{"n_experts": 80, "d_shared_expert": 192, "balance_bias": false, "dataset": "wikipedia_en"}
Below are experts of layer 2 (counted from 0) of a mixture-of-experts language model. Rows are named router (the router's row for the expert), gate (a neuron's input weights, with its number), up (a neuron's input weights, with its number), down (a neuron's output weights, with its number) and show model dimensions 256-383. Each number is 500 + 25 x the weight over its row's rms, rounded and kept within 0 to 999. Numbers have three digits each.
Before each expert's rows: a language model's description of what the expert responds to; "comes after" lists some tokens at least twice as common just before its tokens as in all text. This comes from a sample of Wikipedia text that the model never trained on. Tokens count by the router's weight.

# expert 32
It responds to: Adjectives after the, a or his marking order or status, such as first, next, final, same, main, original, Full name.
comes after: " the", " a", " his", " an", " The", "-"
router:494525470491457482473508522467469516449511547473482508470464504473483450448495460500466462513469475488493482509492470550497493473468507507536512482505545476472505518511510530498528542507508476472543509516501501484511541507490496504493472469503446463515515447494509441523528552485495544526480500482473459502480490479465509521545481520451542479513542481500470560474487517492460474499519
gate2:496564516531494519481485506489494526451526475472514508505496492498466515482462526528523520525563536463499462487522509548506487541472481507518514490512487520496492486459477504496521487481454480505524524518499507504496490510532476473554532509505522512528522489526469477562518491494468481517523492465477530484486531516510471527489475563491480504474522462430512484491467469559532446509470
up2:513515486468500493455492507482495510483484497509545495497455466485503500477509472474487508479504512487504527539480494462468527463481541502452481516480491439481451570495478494450502446451478474507489532502466530515494472467468488502517487505476518523497532543466449482487502452528477510514496506444544506520481478513464513499468496504507536521477493475513481515537527467481502494461476
down2:468445474505480483537503491556471508541502501532515504507456486451528444477464513526476484531532479500496537499534471477458508479511483495511539489491549483489482511505493482488511532497541543507496488504510527571523514510506471517455466532523475461528529496526500463464509526521522514539554517520523471477457501493495511516530504505508473497504540519539471540488503516467491491541532
gate3:479546494521495505530509508500472509474489553495501503451474509477552478492446503478494471520459498538483499524455463489459502488482514508481480506482529470514472507490541507516493484455492471491503525477496456518514506476476475461452503526507481456529509505494518488549491517530492493530448491439471482437540489468470510464514482504529493506467504503493493494486489530501494496486487
up3:481533452505492513499519510485489496526481513490461502475526490556528495465472485522530497504498469507496492577450497523481497470490540508496477470490479466526476528545471491471533518481521498534503477528505468423537476476451488469467492487503476540530486503475511508527505472494452503526556550522490536498511493559486491487480496486472491479556502500494507484485480482474567474516477
down3:466518515480480472479497519540478511475502460502525559537482484538504478486520530462526513484492491483505509505525498518497473483481488526476453499516486529489482494497533460533490534512528527517512515475539511532460542490499524471561498521489552519487520529500489469534521513486512471498531459483481517508531542528539478512484519493519491491465526524473503487483506486506537474498517
gate4:486530520501499550485546506474492532501513518481507475492510559496492466509509525494519523506496522548543413462487428491495508512476524543479496504481511500509486510453510513527498524473475519495522516492459504488473530490429535466486506517520477509519492497514483526546463520546464481477496503473513498495527528513469538514552469465490482507508514492523465500501483539482505454501502
up4:467503459542468470489530516544480531476522511509554504499483525490504487528472513490480480519515479456504484488511481475495519514528500473497446498484481491539515503498480472495505471517500479524493466501507542520493502557491516507527502493502526497560512518527517506493532527492460527475420536528483478489483512533500491504467460513508490520514503505467524508471516475509509504490497
down4:485514500541466463513515457532486536496536496472504529495522492501536489496502531510510491505464515513511505510533476487474441528504490516480513544492484532488529461455487518553523502458510472467457503502483548527490500517506497527476536454476504522491535489499488492532546481457523485495499491519519545461474536501496487436454532483480488507539492535490491505557506528459510546547529
gate5:478428545518515487479497478488486519466477485453539471511522522534484530531442504467471478487503471489532488493532481525487486468486505489529519531478464475520485497469575508561494543480459480477509528474439480460517488513517447475472485542483501486521476496448498483459511500491519480501499524543544506506535536519517501469474500490513498479527517519495446459505467533507499487507491
up5:531489508515521493479489508481541489522463488506537516489491532512476487529495479534506503502520489464475531521500494500485478519436503493502488524573518484517555522505508488475458499499540520492487476516461486522496467537529486465566476492512518488500528513545493520489471535474459515406485485523478491573536502501493564465497486561514511485486524491516502451474434478460498442491507
down5:493490532527443487449490504544492481493493481483471504517459487544538500495513501469521519508450481471517535512514521512479481475465460499496507485514531474504504508465510490540512498511523510548498510499489493532471485495537534530537504550500532503513497538514473467510532476472497502496518464518489544462485505507537479497494507522492490448504472509518494527491511492545508475451489
gate6:489512516553488460480483499523514446488485491504516471497476541486507474445496514484523485530531503514516507514498508561458533525469536479455591487481517518490457491497488460437531523459515506536487472511520477487528517517524482478500440490501477510486495503501531510507489469542509463513505530501489511505541494496469459497477551484460500502504496466498440487527481543456491501453496
up6:477508485513502538492472504518475505477516494472510551502517508502455486470519528510508491538468482523540490528520523526527552520462466528490523469536507494496460532504502544488470506477468552512504495465493520486492507484482499527473486512468500494522477481493495475517511484567478502495489501509507513527557531515557458482513565502436496500527479450500531547511519527542491563471487
down6:492497503500474502537490456501520508527512493488494507556453510574502470491497503527482525504503514513511507478505529506518466508491476550480489480490507547516491504553526470521495512495511484507489501515519453516516479543498485489479480503452528515487503488500516449492482533495492485527509440489489516465469485482566447508519483530483504479525525518482514487503511479521484448492495
gate7:498483537514541495469462489462504483451518481485507496512507478519517502508499538491500489485533497501495470486530538509522502494487511495520463560442515515488448450481508528523514533485446521500507516506515536476504493504477526467501474467483501488513489478503482509528540508510501525522464483509492491506474492462497494549467530528500481506503526519478496521515543520520511471427501
up7:503516491545523504474524550520472440520490490536491515544486451462498548495494499499518528504471527505494498512492513550513499465522525471522488497548471487479508468501482477515496509475539522525519525497475508479511466535520494545545514538463514484488501512531509526544530515549523498517500552471479438485475490499520530528499514476517526509507505526500535442472477473509493521526528
down7:520486528536483519484485506500473496479471508520502478510504519497473505514511504529543516542505478465497485550477486463519534504477538500524547481488508528504512493496506546477534521489498548506488469519480518537514512487461489521499474514479484483487524494522505426493456489525504524467519438482472452499507490514488503519507470516469533472499521480515571529530508499485494493503492
gate8:545484491447497552521479478509498449476473517525482535501454491473529500537512507519518479454534510493492450500530524516491495482515508472474551480498489477510476505501474481529487504494528465524510482488492513502503541532495444469558485508519471500517508492439508551519493486481475471536483465466526497509524533473479470462491546467514546469475465498500485539471490522473450453449502
up8:522495473489480474509513515498519502486510472494521474517525491469526462489491478488503511436470504521492510477507483490517476483482498559477482473502526510514520497474502448540520485494497508473492487480454494497522524501543525501483517493504507502539516515493492513549516504539550489475497497506539511484488486477469475533455497514528530508511527511468482528545452508521503502461515
down8:478513484481499506495477537517516509531478491477494493477515499471502480498520487474500516514468500482525519440533457495502523456495539507510534500500459505474503538501497544545459486509471517499477540548477508481498513507489502449496542480512546470464514475551533506509491508535559497507504499482519475467456535457454499478487504472469485496537478472509482462504457529479460519507527
gate9:502528501539502462463504456517465503514479527507515501516521498448484494527482525486483455538496494507537496470516518476504514489494525487521524487510539535494443505501489541526521522477531516493470541475508518518572498501511518501522553510509486485531458454510500526471475498464515482515529519463525502479439502528510469498521464491481468498510550486498475493443463533456525488503468
up9:509486506483448465482492457489469482497491508539483493497491475498517472519496495515472508508505465487489477489486560495551479526493497469468482475547480473513490482476512519504527459502511489480459510512506518530525496486521493502489487503476490488531576463538493511506468480457487536506548478530502488493509484508484500510498507499506469483529541533566506500444521519481477493517524
down9:470464485525474522535532484475515462467468454524488463527478508509508526490509491466536521477520468529512468477484485455496474536508494496489497444498482578507496468501486510525478528471469541488497478455482545521518454505541508520506442519493573463462499508499499479495522526484494522455527522513517513462518503529543523510484561514521450490499531496504524494495503460491520488512508
gate10:526520494489509512455467518460513515500516509530511466534505508438498449531457493462512514491515450481419503528472515506440514497493479500499494495478474451542520546502500482501547508487542486510481493542449476507487485477522482490515537534480495488522475536545539492555498502514497511513461493490488479467478556513435495517465498486512499486508499478478519481509453487489487515491524
up10:519549478469525518443461483498484488487548502513505520494499480479514452472524473468551507432508540496494500461487499522504472479497512517503463523527498500498505488455492528538523539452509528502503522496503524441541482473530463529537487502496486480483504498533509495525461497528491488496477476500424529490465503513486472455504542526506485450486515511502477495490512468466511517499489
down10:517497481507492530532516560426519545522475478513515524480536494512544489519509496481505473493494486488509460510519552484483487459490503491523486501549474485529492495431499493449457478506548507502509490502545483504509492492502460515487472551464498467489462481479561515495518488510546517458449532513518529494441450486476522476503481481505485481495474549529517514529497536472484482492483
gate11:493490516495510477468508459512488486515498515495462506508490504518508459487537518553517530508501545456496528530481498508506497494488488453489474500509492483490505499516448531480516507501548516499509518521536501541486469540402492495512448519463507500519468450527504473510506496511485481472512482496520478495533521509487512518544515475477475490507521499492505489489521521494507522474540
up11:494522452456500499518551516481482531504495530512502500505490479518541517474502442479457470534527516487495527520501497489480511512496476533508508512497473486474513537522515484451499499507482496456477515548478489522533453532550490485535482516534509515506484527517507466462540490507497518535538486513473513501462492526440519492461516499539515503514452529486449483493467449468488473462521
down11:507454488482518504496439528494471481502484512490492480565525500479495531489470494498479503518517533540471461502456534503502433491544466497484522542467497513485529537526436473506516481492472497489532517534531491467515490495530470471539501485472467488519487527480506527529493491478498504518508499505510520521507500512475463482505494467467473473490485525543477502468511484507549534496497
gate12:492507499499476474467565472562469524442498506481450524507497515507504477479518494493493504484513502518494441504516518528480503515484529522533533484494469506490492522502449526501500511464501551474502507500545499536562507469526479485471510525506467508473487497489515471482511508497501489479471490464517505502515488457476455536515470570446473530498497507487457512541508494512510520505536
up12:525521543499537473460480496491521504485501475482495568511449532489487503494513531533492492499539555494519529507513445493489504492487476518477501481496498509513477509470536489505512517520552488493483518493511551473492485521520507453529500498500508553501512492509542500456459474481512505531532488475498485535502481493534488522473487539488465494495523524517487514503529497507520516472484
down12:484487476470472516485461485485523476569527455511504509494508519520497528463466508471531503459557450524525526513462501447520473518465498528516509504502457509480450533458508460488443507476463499504503500477487491501492491492483529464487508545497504540472515491511493492485498515459493481520506505516495481516520489453490488473471523497530471525534486494498501493540477510520505458521506

# expert 51
It responds to: Verbs of including, naming and saying that introduce an object or clause, like including, called, known, stated, mentions, Website:.
comes after: " to", " also", " he", " and", " which", " who"
router:443488533457528500514503541484499513500470530493486472496515504515546538463430467471465534502452511490474485430474509528494499462453513492494501489526493473521518514497455481518484535502524523465456534554486465471529513468474512516503547480519505511507512526428493510500457489499511523514555517490517519458479489477515474514508505457511451480452508480517479524500501539462497470509477
gate0:489507488470463499521534550491499484519510529490477479470479491532537471486526493476498529486509456483496478518517457508495511513509539460500498546499473471505475490507509485502511479522522500466539494510520535509503523471512505511478507489525531512561494510460500511503519539536486536521491459476502508482511489491509552522497491543490505526493515536522477504501545506518489506525512
up0:491494551483517479524481473493496524506488534483501514524531446482495517472483460505550489504531455517444463497519514490437524523488492513475532474507500504511467516465502481515526502475544509474532573516514522540491499505481475494493547532511489513470485510473491520474449515551468517500484532485505531499453533494464524512494455432541494518521505491488500477510503521475496530530496
down0:551551547528559476478528507493486507543526492506442491494535511504497512473549488502485483474496504501463516502485522530482519533525512467473536489503457524499455507509520507520486515466485479507479520467508513474481540479512482505452469471446565470540469509537480502475517516482468503486514475462477517485507509503475479497550471516491517523511545515520503488483518488498520472476532
gate1:492463498553504481473532533479491523468517491460538472482509483486443525534492512468527529519438511487474509486521517456512532541512499486500492465491511510485468486470486527504503477485468488527548558503518491510487484488496481511493508523563483473494511442468485512532500506507483507498470458466441541487492509477514503450549510500507503507513478522482521486488496520524510498521511
up1:482531525466532485537506509526514513523454468477476510534468481476517540538496481532529498529533505480511454513523471476483483517484506532566510513532497497528502484468515533533556468513483501496521463487485500484517508546527470480471503432481473521485532491498484539485521473468451514535498492495524523531520496491499524535485506498459494522536514514496503510529499471497515458491531
down1:504494485473563491456507493462457552478469513526526477472514479504480483477468526497494500516528526471496482512477501497489519485515470575504540473491511515519564505499482531469512498491497499508508410540480510528525479520474489528463499493447498484454515531515466505482502521520540538540485500510519505503505478457476519553483471492513505536466513500493516495487494518487538502462505
gate2:487452504481498474473492498503470463485495470481510525482497478518485519515482541481498479465477507503522497511470484513490480499442522484509420476544476504512507504521505533491502456499494496490507508481520544473523504545496531475518494533497454498466489496505473496495536495482520492489525488475492511521489467463556491508446490506512557483495532482501498488511477538527500445494502
up2:520502522523524494528494482450539439460519545554512473515492478491488470511467458509492487492539519479488472528468504516507463494531483525532516488551522509516526481519490533493489499450527496524528507495523507514513470514496474541508508495486544503546532491522475519458481481498531554546479514514464468545537510501507532477506513526479483509556486524500516471524486490515502525508523
down2:483513521506514521451483497493492517505506572491513511475485498451536454494457513468439499512472492510474509532495454498493487483479437509489476507489527427505517492468511483468520541497501519471483510513518509454468540481489527488470513519484483521563492510460460491512505537499517507502494457512496461527494503488495471496459438494516523517529512521520473500503520519481489498506532
gate3:508500485437544569515465497528508472496509512489471503510437506488518471515541508481486477505485541506483490480524499456509524484507554471467471458525490530519462474482487506515444486504473483474525504510515518508472510535505526482491518526484473519513527495468503534517515482534491502481473481458535476511503509541523481517470487511524547477443499540494469528513454505514496464522501
up3:531491493454510494481485512502471473501524517495498509514493504516515502527510495518497522537493471511490518517520513462483463510519444541464524498463491486455527520491480524507511552494524493484512477462491465513477524526520504565513500518461498489483482539490520529494501468497522491482492505541494539501535500552492536503467501509541480491503472530502483505539494507511496490506500
down3:535453516544520518498513456496475511514505501537513515519500494531527450492465523490511542474463535469501510479528491467448513456500520490493483473514498518512436537540512511489494478454537455468451515500489539485498484503481513475458496513483510500538496518500530531483503460554511500505500505532508489501431556471492532517504488506504531484543500474523489491486483522487544495499523
gate4:518498502517532474545489547489464488552533537529489491495473521493535508475497477518540548493521500502494479454482518468449467517492522481510526445528469481491464482454440485508540480450478488531541498489482500524520545557495514504491504454524493498514477540475501500521510495530497522485494490496530503509488493455468537486548493533489539501512515521470508488538483494512533519452485
up4:503498551512505536489483492521508456488452506554528437535459519487509514495515497493540525464571457520537490475511518505447515510498509511520462503514467503504470516456524523533493473478486499508526499482488524490478540513513511518514517447458500494534481511490506522523472471512453537496487480470512498512438481482490548493495486509473501486492476516497520494510500473502511465508503
down4:522544517492491507506476535513502484485492520485464492468503471486476458447490454509468481507499491487513497490496505552503532479533468518480507541552493458466561534503457528459524516425466506525469503528504514487473526511509559491449471502496485475511499502508479524486474527514505515511481499537553486448460462487485477514554494499474497502542490525470469505520501502533528494491536
gate5:543472498517541515532485510445536523466534497505430466515471449527501511482520450510591483503494489471509495495511492502498503465502506474480525490500498510514468525485517469512454496514508520494538514527543526499476536559508502461495475547524550501454490498483499482484514488505516485476511509498531516475502499467507486474491476477482538496497494493514472494519452499470507518523467
up5:532456512506490542457480506515497496509535448461477456540511483516520531486466514507513489505454500526511506481504506506499503460530487470458475488482494526492498507490447495479497493496547516508515538491525519503543518559470500524571503542534477517466492486474514511506464480501560507507520497508481513475467505539518462475451530519505516509452465525526522494571476472550480502503506
down5:469515513485512530462467513515501510500508462498513470477516462502515501463508556493475502542506469514527525467471536514515525461520545539495501527512506499499531532472480457507473501483484481500398513511532512480556486519527525506531505462521552492471510531483518496456466474503555506501528516517512470471514487487509499507520525470496497502527547466512507477499534487496484493469494
gate6:516547481456480504524510500478487447482478526497504525473509467483503496501511547523501516493534529479491477526491489511490469502529492465481476513511513497530485501446564522473469491547491468454523515475513494509511457513499526486524503501518493514540470509521491498520469508528476459509480522497506512560508518496529484501510526510496510508483468497521513488457482527516505470506529
up6:511489500516495499505492515527449465500503450460501488485530439535509455493507501510460471516480523532527490510502512545467482454487516451466501495459482522554506522525509541474510497530498470486500455501506497539493543478516471529474513506477487529511516506436495515514518512464509460467473482521498492511447468521548518479507454523530485459493490482511497508547513519484550500541462
down6:481510503482545514493499535527458483472534535482509503516515509488469485460510493530508493546486532527508494514496545480510516477469527482461494548492491462509520488456447478466458557528493494469501578493501531521500487522464526451467485504502478523484472492501494491500466493525505511500495567518504489499473479452511484543505461520515504546486513472499472526530513509497505543469522
gate7:474464528518536511516500453486509464499531572509490529472491561484506484476478545531549481494527480479546532499510516440497491517505487480515524501497514500481490516485493491483482522549499556552463489475531535484484467509501500485500498495526471506550533486486532509494493469496479476513470469478512526505458486520478464516506485448479480503511478465497508538493520453497498521496495
up7:474507493523510553512492499513492478493486490505517508535498487483471523507483488456485474478476534512499505527448446536524508506469497486487489507527493506492511493530532470486523497540485518522473464481526496488483523441485486527486491517513516504464521511526504475477521482513468501500530468469517484518521506521523482537511520528519486474547531506497548533471530532475466491490505
down7:515451519514490490489511496460498450540484487504457529514511508508505479510497509476521493493516511513506508465486461497502515501537567486491504513486506524441491458467492489516491479515489518517549491481526492510480474532503499518516484465451499507481492447489454499499500516491502481498451516509500520534457495452487519532513509472510503498481452528489500482485491484512471462479511
gate8:470487520510532517496538505494519502478544522502475492515494540492513493476518468501503496482504454499487473473524483481521503544470510467466503486520511473483451493507476487514508488471471512424517473534521476515495506529467511511525474509475471519538462501512493517515494561519502483510485524479490508503545509488466488504499509527482476517495486517511523520517485537514481488469535
up8:535507531488472521485498481491504490482477469517460572526528461497465481533508510506484498465552515512484487462472499501506505545489516466507500513497460518501489518506514570559494505442520515506506531481526491519467540498491474456494515498528466504513493464529499446526513508490471499469496492497520484500501519514516483499482489501496518482467463489489530521493494496549485485493493
down8:506514503511492481499472511528499500464481510486490471513477522533498522507514522483471464554488509538509526478494524473474544502511481473468520516554458488522504490521507469485493498516504507473510546493493511500531510476497475486464461491512521524502501498514513436481505518492501508501473476508507499499520511475534476576515457504484549507542512491492471508525566497507501455506501
gate9:496455473469449509486542485470485490496525469483467534497497459455486524520488476505544500461511486524512508496539469504577482523457497510508525524501497503525451512502486486567497541526513531481491529509451537473478491466507562499505503452574518490456499500473524474509520516470525474509462477470547503516512535519507485519508504468502525530500523533464529502499503492527493488521504
up9:483517531484516480524455473476488514529481564487535457531522518482523525506491511459514537473514482508498466488489481507507520490485493483544477513522496478514483484486527495515509472515519471526546500495539527501472476477534563478476464500506478501513492480531459518529494482520518520536455487517509506538472482494458493487516508492465478485489501569519522502477461527486541515459500
down9:483489499532485511503514527460476524533465487531506537493502507506513478471465486478531481496484458467493477510523518509535521511501475496452523519517552514517511564515501493507479521464492468456481517507504506516457455473492494499475493449514488518464491547517497481504481484446503505462507514487526497480558487496494515491505576516533507539482500531528569496572474518508507541485478
gate10:488493472488459488504494482539553549468489512493496510504528515512494532474488539481499528509512520491476473519502525453511501460468428467516518502502496501501525476489497475522529510475464532551431570466485522513457485461486499461534538511507488469476487478500507499524475521497485521464509497514496524546469507494548485478476528524506527513511494469505528475498473530450538532532508
up10:537483517498497501517491496502499517556503527533482517484535532503492554534502512510507522513493486540499478518519503505542510523565518496509502514514487485511459477526481540505487478526544484510467519481525542493508468473487507488506481503523501503466515472528514512480519517465527515496529477499472504522497471494497510512512475510525523446524510504480459468527494483432462479486531
down10:503579492528525511495511546509507504521482501479490501504526551495522501463512508499502519472521472478500551509515500488514473520524458549509507501516476470471580475526496519488520527521479483534552484467487505475482491514469511472497467508528545506478463499497462529514506472504508464484489462498481549503494496521497508469452553493477514540496491523524457490484482514496424518507516

# expert 0
It responds to: Opening words of multiword place and title names such as New, South, North, York, often followed by York, Carolina, Zealand.
comes after: " the", " of", " in", " New", "-", "|"
router:499518480495480457496537498488458516511527502467511456477481523471501529516517491502549511523478518491474506531488515540477522442522479504482504480499472493513507485483507484467502429485502507530497525591492525499479502524479513529452468522496486452522475498512513512500502489445503470470499512528513511517495540484539492496516495484483500502522502482497492498459501513454479522483491
gate0:513517512511493482492508451494466464492513535511476518489511504521502524502468512493495512481500527513485502501509508495495494489482524466481518471497472503527464540451503475455466518481476516508499509489530434514490475550498453509565498553458511536487519521556511477519529506507502488520530503495451522501498494547536496503482543515503481513542509493494468478538462506478511450501465
up0:522502476519488478462491512533514497508512518479504539515496481516514459427488505525502523522515504503490459486528492533520522498525500500484505542494523520537510467522477513477523540493525475515493480514498508464498510478499471515527480497478518505507489476448457495500472518537496509502518480516527514472518493451483499537496476484490519516542544504482508453561490473539524552490483
down0:499510529524500561518437513524459543509494526511493498478452493440501493535484460541528577537485512502491560523543554538475496474522509468509496485519483500508520486499522461489505484514522476488516506551493541493449474467529507473487478462489531476482520474485492506548557501510536515494560539475471496491514470457477494530468490513508474472513519520509490514481493509501493542537515
gate1:521532474507544493522513441489474489524506495497516512484496511494501522518506513504450486499483513549532489521485504482580501500472539467470531479505477481505493429504543532446530508484489499522453511496519527526498496517510533478504526515521509462483521490517512490503545474502498473488506482521489496487530498523527469506526501531531540500516437489495458500517492478520505534502514
up1:512493472494518482520481477482497498509514464487532516526535523506497482499504509460475474497520495518487508505454506504567471517526498477499504464488481501466490516487486473494497540502525484506527519481540484527451445496504498516507533554505475529520489462509448507461538449469532485505477510496533510501516495521485457501469494470489498520493555525501486513542470516494497458487477
down1:506508512481472501497509491528510497482501519517526516543476493472465531534485478482512489538505497499514547502530499475440455500526451511513517506467506483519552499515456485492487464504508494465484506519536535481538485526493523486552477496493547551502539556490484505501500456538549496504475507467462507474535523514472486450474516501506537472494508485509547484502491483494486484530500
gate2:512530487509468536464517478456471475487532539505484528515476503496538492489487480471489489480479503462465460500502486488482471504477490499468430501515494482509491487496496522478490512488498449483537529506459496478516494488485487504515540523494486510539456460482542473523481502543495506501530518592523511478526505534464517485516473521501469492497513524476497524518478482534520497480495
up2:520513470514516494450527456524505475508460414488518509515492529530497514483489540475492476530497500489504507468506538445462509466499518508528497429497475513491502528464501530506498475487501501467488486494505502502504561453516488520530593493508440482520500469496488519505493518497511448501486501494489506484493452532489481554531523486460503502456443481490539494476492465509499462528520
down2:479458489538462514504574482487518538519455548479489455506483558534499496508486518499459486509525505444482503524535519472489527513498503538498524494494485496518484512509557471460550520484510492531552528528515512480454483528534498503506495535516528454506484496483514475528502516490489505478489539456481521496459476493474465476505487528488545527539476476497489490485479502457522504530512
gate3:492458497458516479480490532532511470518540486500511512447472482510506487488514509487446498519453492466464534461521491518472507459508536471468505488493465483507549488534508491487479463475503492536499490503510492493485515486519469546462537515458457536524507544507513543496535557495494510508504481516467451471531504504497502526493497501495484523500516532481481503513493484518523505509472
up3:487434520489511496509455492491478550465501494508481554493523539534501545540469453468521476489520503519477476464464490536517522471448490503513497494499476486493473508497561477485491504520468451502505472495480492498507516478491481495473504506511473547500524500481477502472494515488516464511507466490520443504506498516450489508523502495503507526490508501487522465505515485462482500509508
down3:449510507492492478546493511457468484466499518484504474499501512498489499475542451482518507483515504506546526526484463458466456500505525538476463529506434544491500549489492522505507513511509495520495508504517500485483528482471488516525502514481503494490498522481495487498506508528508505508509508510526456475449498516467528510490519443492480466488540510507515468547537492463490524473513
gate4:505484523459462463505499496517523520468534531500439461534523526494505535508500487529525507510484506491493523515492486523486537504445488457501494458455533522473498488521511495503501455525528523459526510530501474453532502479480541504511518498493503492494494482493548483517505499498443518518519493473514527461499505474545478473495512502455505519489497473510483461558482532478476473513506
up4:523474537479517515498512515500522502520526502513492540487523476494511522513519466494498510540467488499508482466462497537473527514499490541506521469477478439516508519514497481480479494498507520468516485504525510418518511507481526553512505487462475510502524489488490534513494497493480499486524498480452529517492486541529530525510520501576459509508516505510461483489509488486449466502492
down4:491524515516473486564528536543487507485516487492480517512499517517476529531528483514511465495513500501489518532516474540490522534507527533471494506468476493488550511567477509496479491502532519481548472463484518508522540496500455498458487519494501490554489487516552535512449464494491468479481509480526493499499520467506481522520501516465509519489531510495530488501482496470529512512502
gate5:507495503493518526475477513507498523468468474500530511477514518509475524544540477486487511502479456533510475536513514459508506547552535495470489521501487539496482503514493497539465521494531514514497495524504489563473484527492515496530467526514480498426548513525414517508493485456521496488494509520499495443526506499493505474505514519472581475467470539482517485495509498511485482487482
up5:547525513488532535492529506522543595478506510491482456529493507496501504561519464533513510494532496495498512509498481460502501520470436475481498493508474481468484527529491510476523486461491523489539502504509525493478492498516516473481459483505515501538484515466505511525501514536470531520494465524540528487508526463469479450508503538492458510517484522481496501461516487495520514492516
down5:499504504520513486474466548502466468533518515480506460518523510499495460457495539512501509531461544523536509518468545523505503511489465473491503482470520471521460486469482443547508514478478521533523457497501486468511532500498514458501505462512493508528486516496526488464459470499501508505486526534552514489464495489507513494497544479526480491554496504553534488513464488502506500471521
gate6:487468501476494529479497478527511486523523528495498527507466477468494476528494531514465503503516534505547523484466456486465490467463519509469494537482512469528499484466500519503538511497447489502534495536538536494489518522482497435482500451487517495495553513464509477507486550468538497467489469478534529523490533508472504526510461491486524511483514516552506550459471542475532513487532
up6:507496467467479476491471453508470513513484513459433503513482561547494501510510478505498477502484482466486533485477472466470504493508506501510515481477524490477523472486481555497472501474472469505488470502474509506494476500492474489517503510501544531538522489501467465508439543472518469498502455476489507510515518509474497461499521520481527548535490506524474518473478529537520487516522
down6:520508497490514531527542514467474479537470475495515555502567513479492495517453514478533480489490504467487494493529519505507465508484467496489518515552504471509564516478477489468469517495502525510533523510531505513474458473496503469457461511518516519457443485450525475521521511501513499514505511478541503400468545482471537499514479542477532518549503481508494539467475507499506491500473
gate7:445500504503491491508520506480481489509499486479511515479480490471512489503432535485488520569485496496492501469490481487477535479495465466436487477517533480530466456523548477511505510506476517470495536479487494506521537502498514497476421486494508497526481507486527503502509520493484452502515543462455471484498548527474488541517466539529502516481480496517463516497484539440521491510511
up7:508482482534539498470529484492481482515516482493524561503522480486493503570488523510489535488501536513523491486505458472509480503497477498542513494520519477506486495496474537494526503498474506532492565470500494523506514488493473489491514470492502524573502489465496517539482470539524515470531498502507484509503487515498473509480498504533493477481484495508489528457490536482506426527464
down7:509504463468515475534513511517501492486506496518459489519515515492525499478483540498444518502540475501501506518484508478464484463525527497469511483469524483448508506533471513491510521495513501526505500469528502532494504514507484508469519537477478512515441518497525526520503546509540512495469534521525499491479462508503493501580494492519502459444506455490511507474507475490515513547497
gate8:534501511495561498475484489483502466480474547451501474496490463459473460509538517498532506514445510500494546556533475521509465478506497505511470526503495454513469488473497514506497458461459547493486527517521455516465504467530493522442502494528501547533504500517466494525481510484501509543515493489507534522511507517481502476506492498491507508535527503522505485537485486504491470452500
up8:525528506481515489496476533487486508501521515413528472525493500512450456494502470487508480526479479532509505509477481501482556494503525541488523489452494496448479495521492522499502510530487466534508474518516439499485533462498490511501475466497514466489512473504464515519497528465518457498472476531486496495507473458466519507486517506470514516517465505521499448519488466472529586461481
down8:459472565498468518474493540508498498520533528467488495510508553519495540538547537503532507500476515535470454522484519553493504518504511463519511479461522547500535494454503466502501471498530485525508481484515473492499471531478486542487489532471515480547480489497496480456543475515515514503510529527502496509496523519547533487494506497534498475510494513495530496479525503477477494509463
gate9:501503479487474550543513497482498506513503485509478510515493524463494496451532513477485527518516464480486476539518502513487468468477501516456480488509474552468486538523517462496483469453516506511518541519503546490483466510470540484532545513525529509546492477474499546489510529485478493505524497513508513506543524560501486525493498509512507507518462499512475481538490472492506502495454
up9:524471504515483504511509490490489542410521487524483505484527539496509541549506540516520495540525533480514480478508510488526460490457466498567462491506490492508501427461546508495473508510504516489477502510495474462502482505515531479493477497519481512531523500456487434490451496526540502470515453494539550489475494557475501481540498504484520469469514532523541510476457544514521483501458
down9:489498505518501502482474479502502485497500512524468493503507491518533550512532521469466498476515481503509456504554477498518523472469525520498444498532525513509576533409532463504512478535515464479517483463511511519548529467504495482524481485506489542479526522480502454503470484493532519501521509498476500423497511525502515513484493479477487526491440456528502454522509548485545520487507
gate10:399481515466450508500501497533537510552501465506438507487495470487450473477501519473475489517480473477527515532536479511477499529502542487492474492482490548505503514502490501504556475508505508469496506518435464460490521500484510518503479533492485509524498453480511488530490522517486480512483517522498523533504506472502514518489546495496511493513473517487521486509497531520474499559505
up10:532499499527523486523487494486475464494487537496506505502529489519514479545515510501478474489473488493473508482499492532548493470453479515490500503514546469525523489531467512458509493496484488509489465485469522508498487518521471463514537457490494512464504543483467489487549539476503504538492512475475468466525517489541477491475501523517489516454496524478464479473524513516568507493482
down10:550447536506505561501465479512505534517526498502498556509441563494521513489480469505491485543478505493496511459491532516514516513508463471470495496501500515452461550532492491495472492469492495494506521475537484499506538531522521453508473497495471500518468507498518519493510467500495492514473525528552488501467504507517523545527534506505488496501475485495506513491497484561487449510490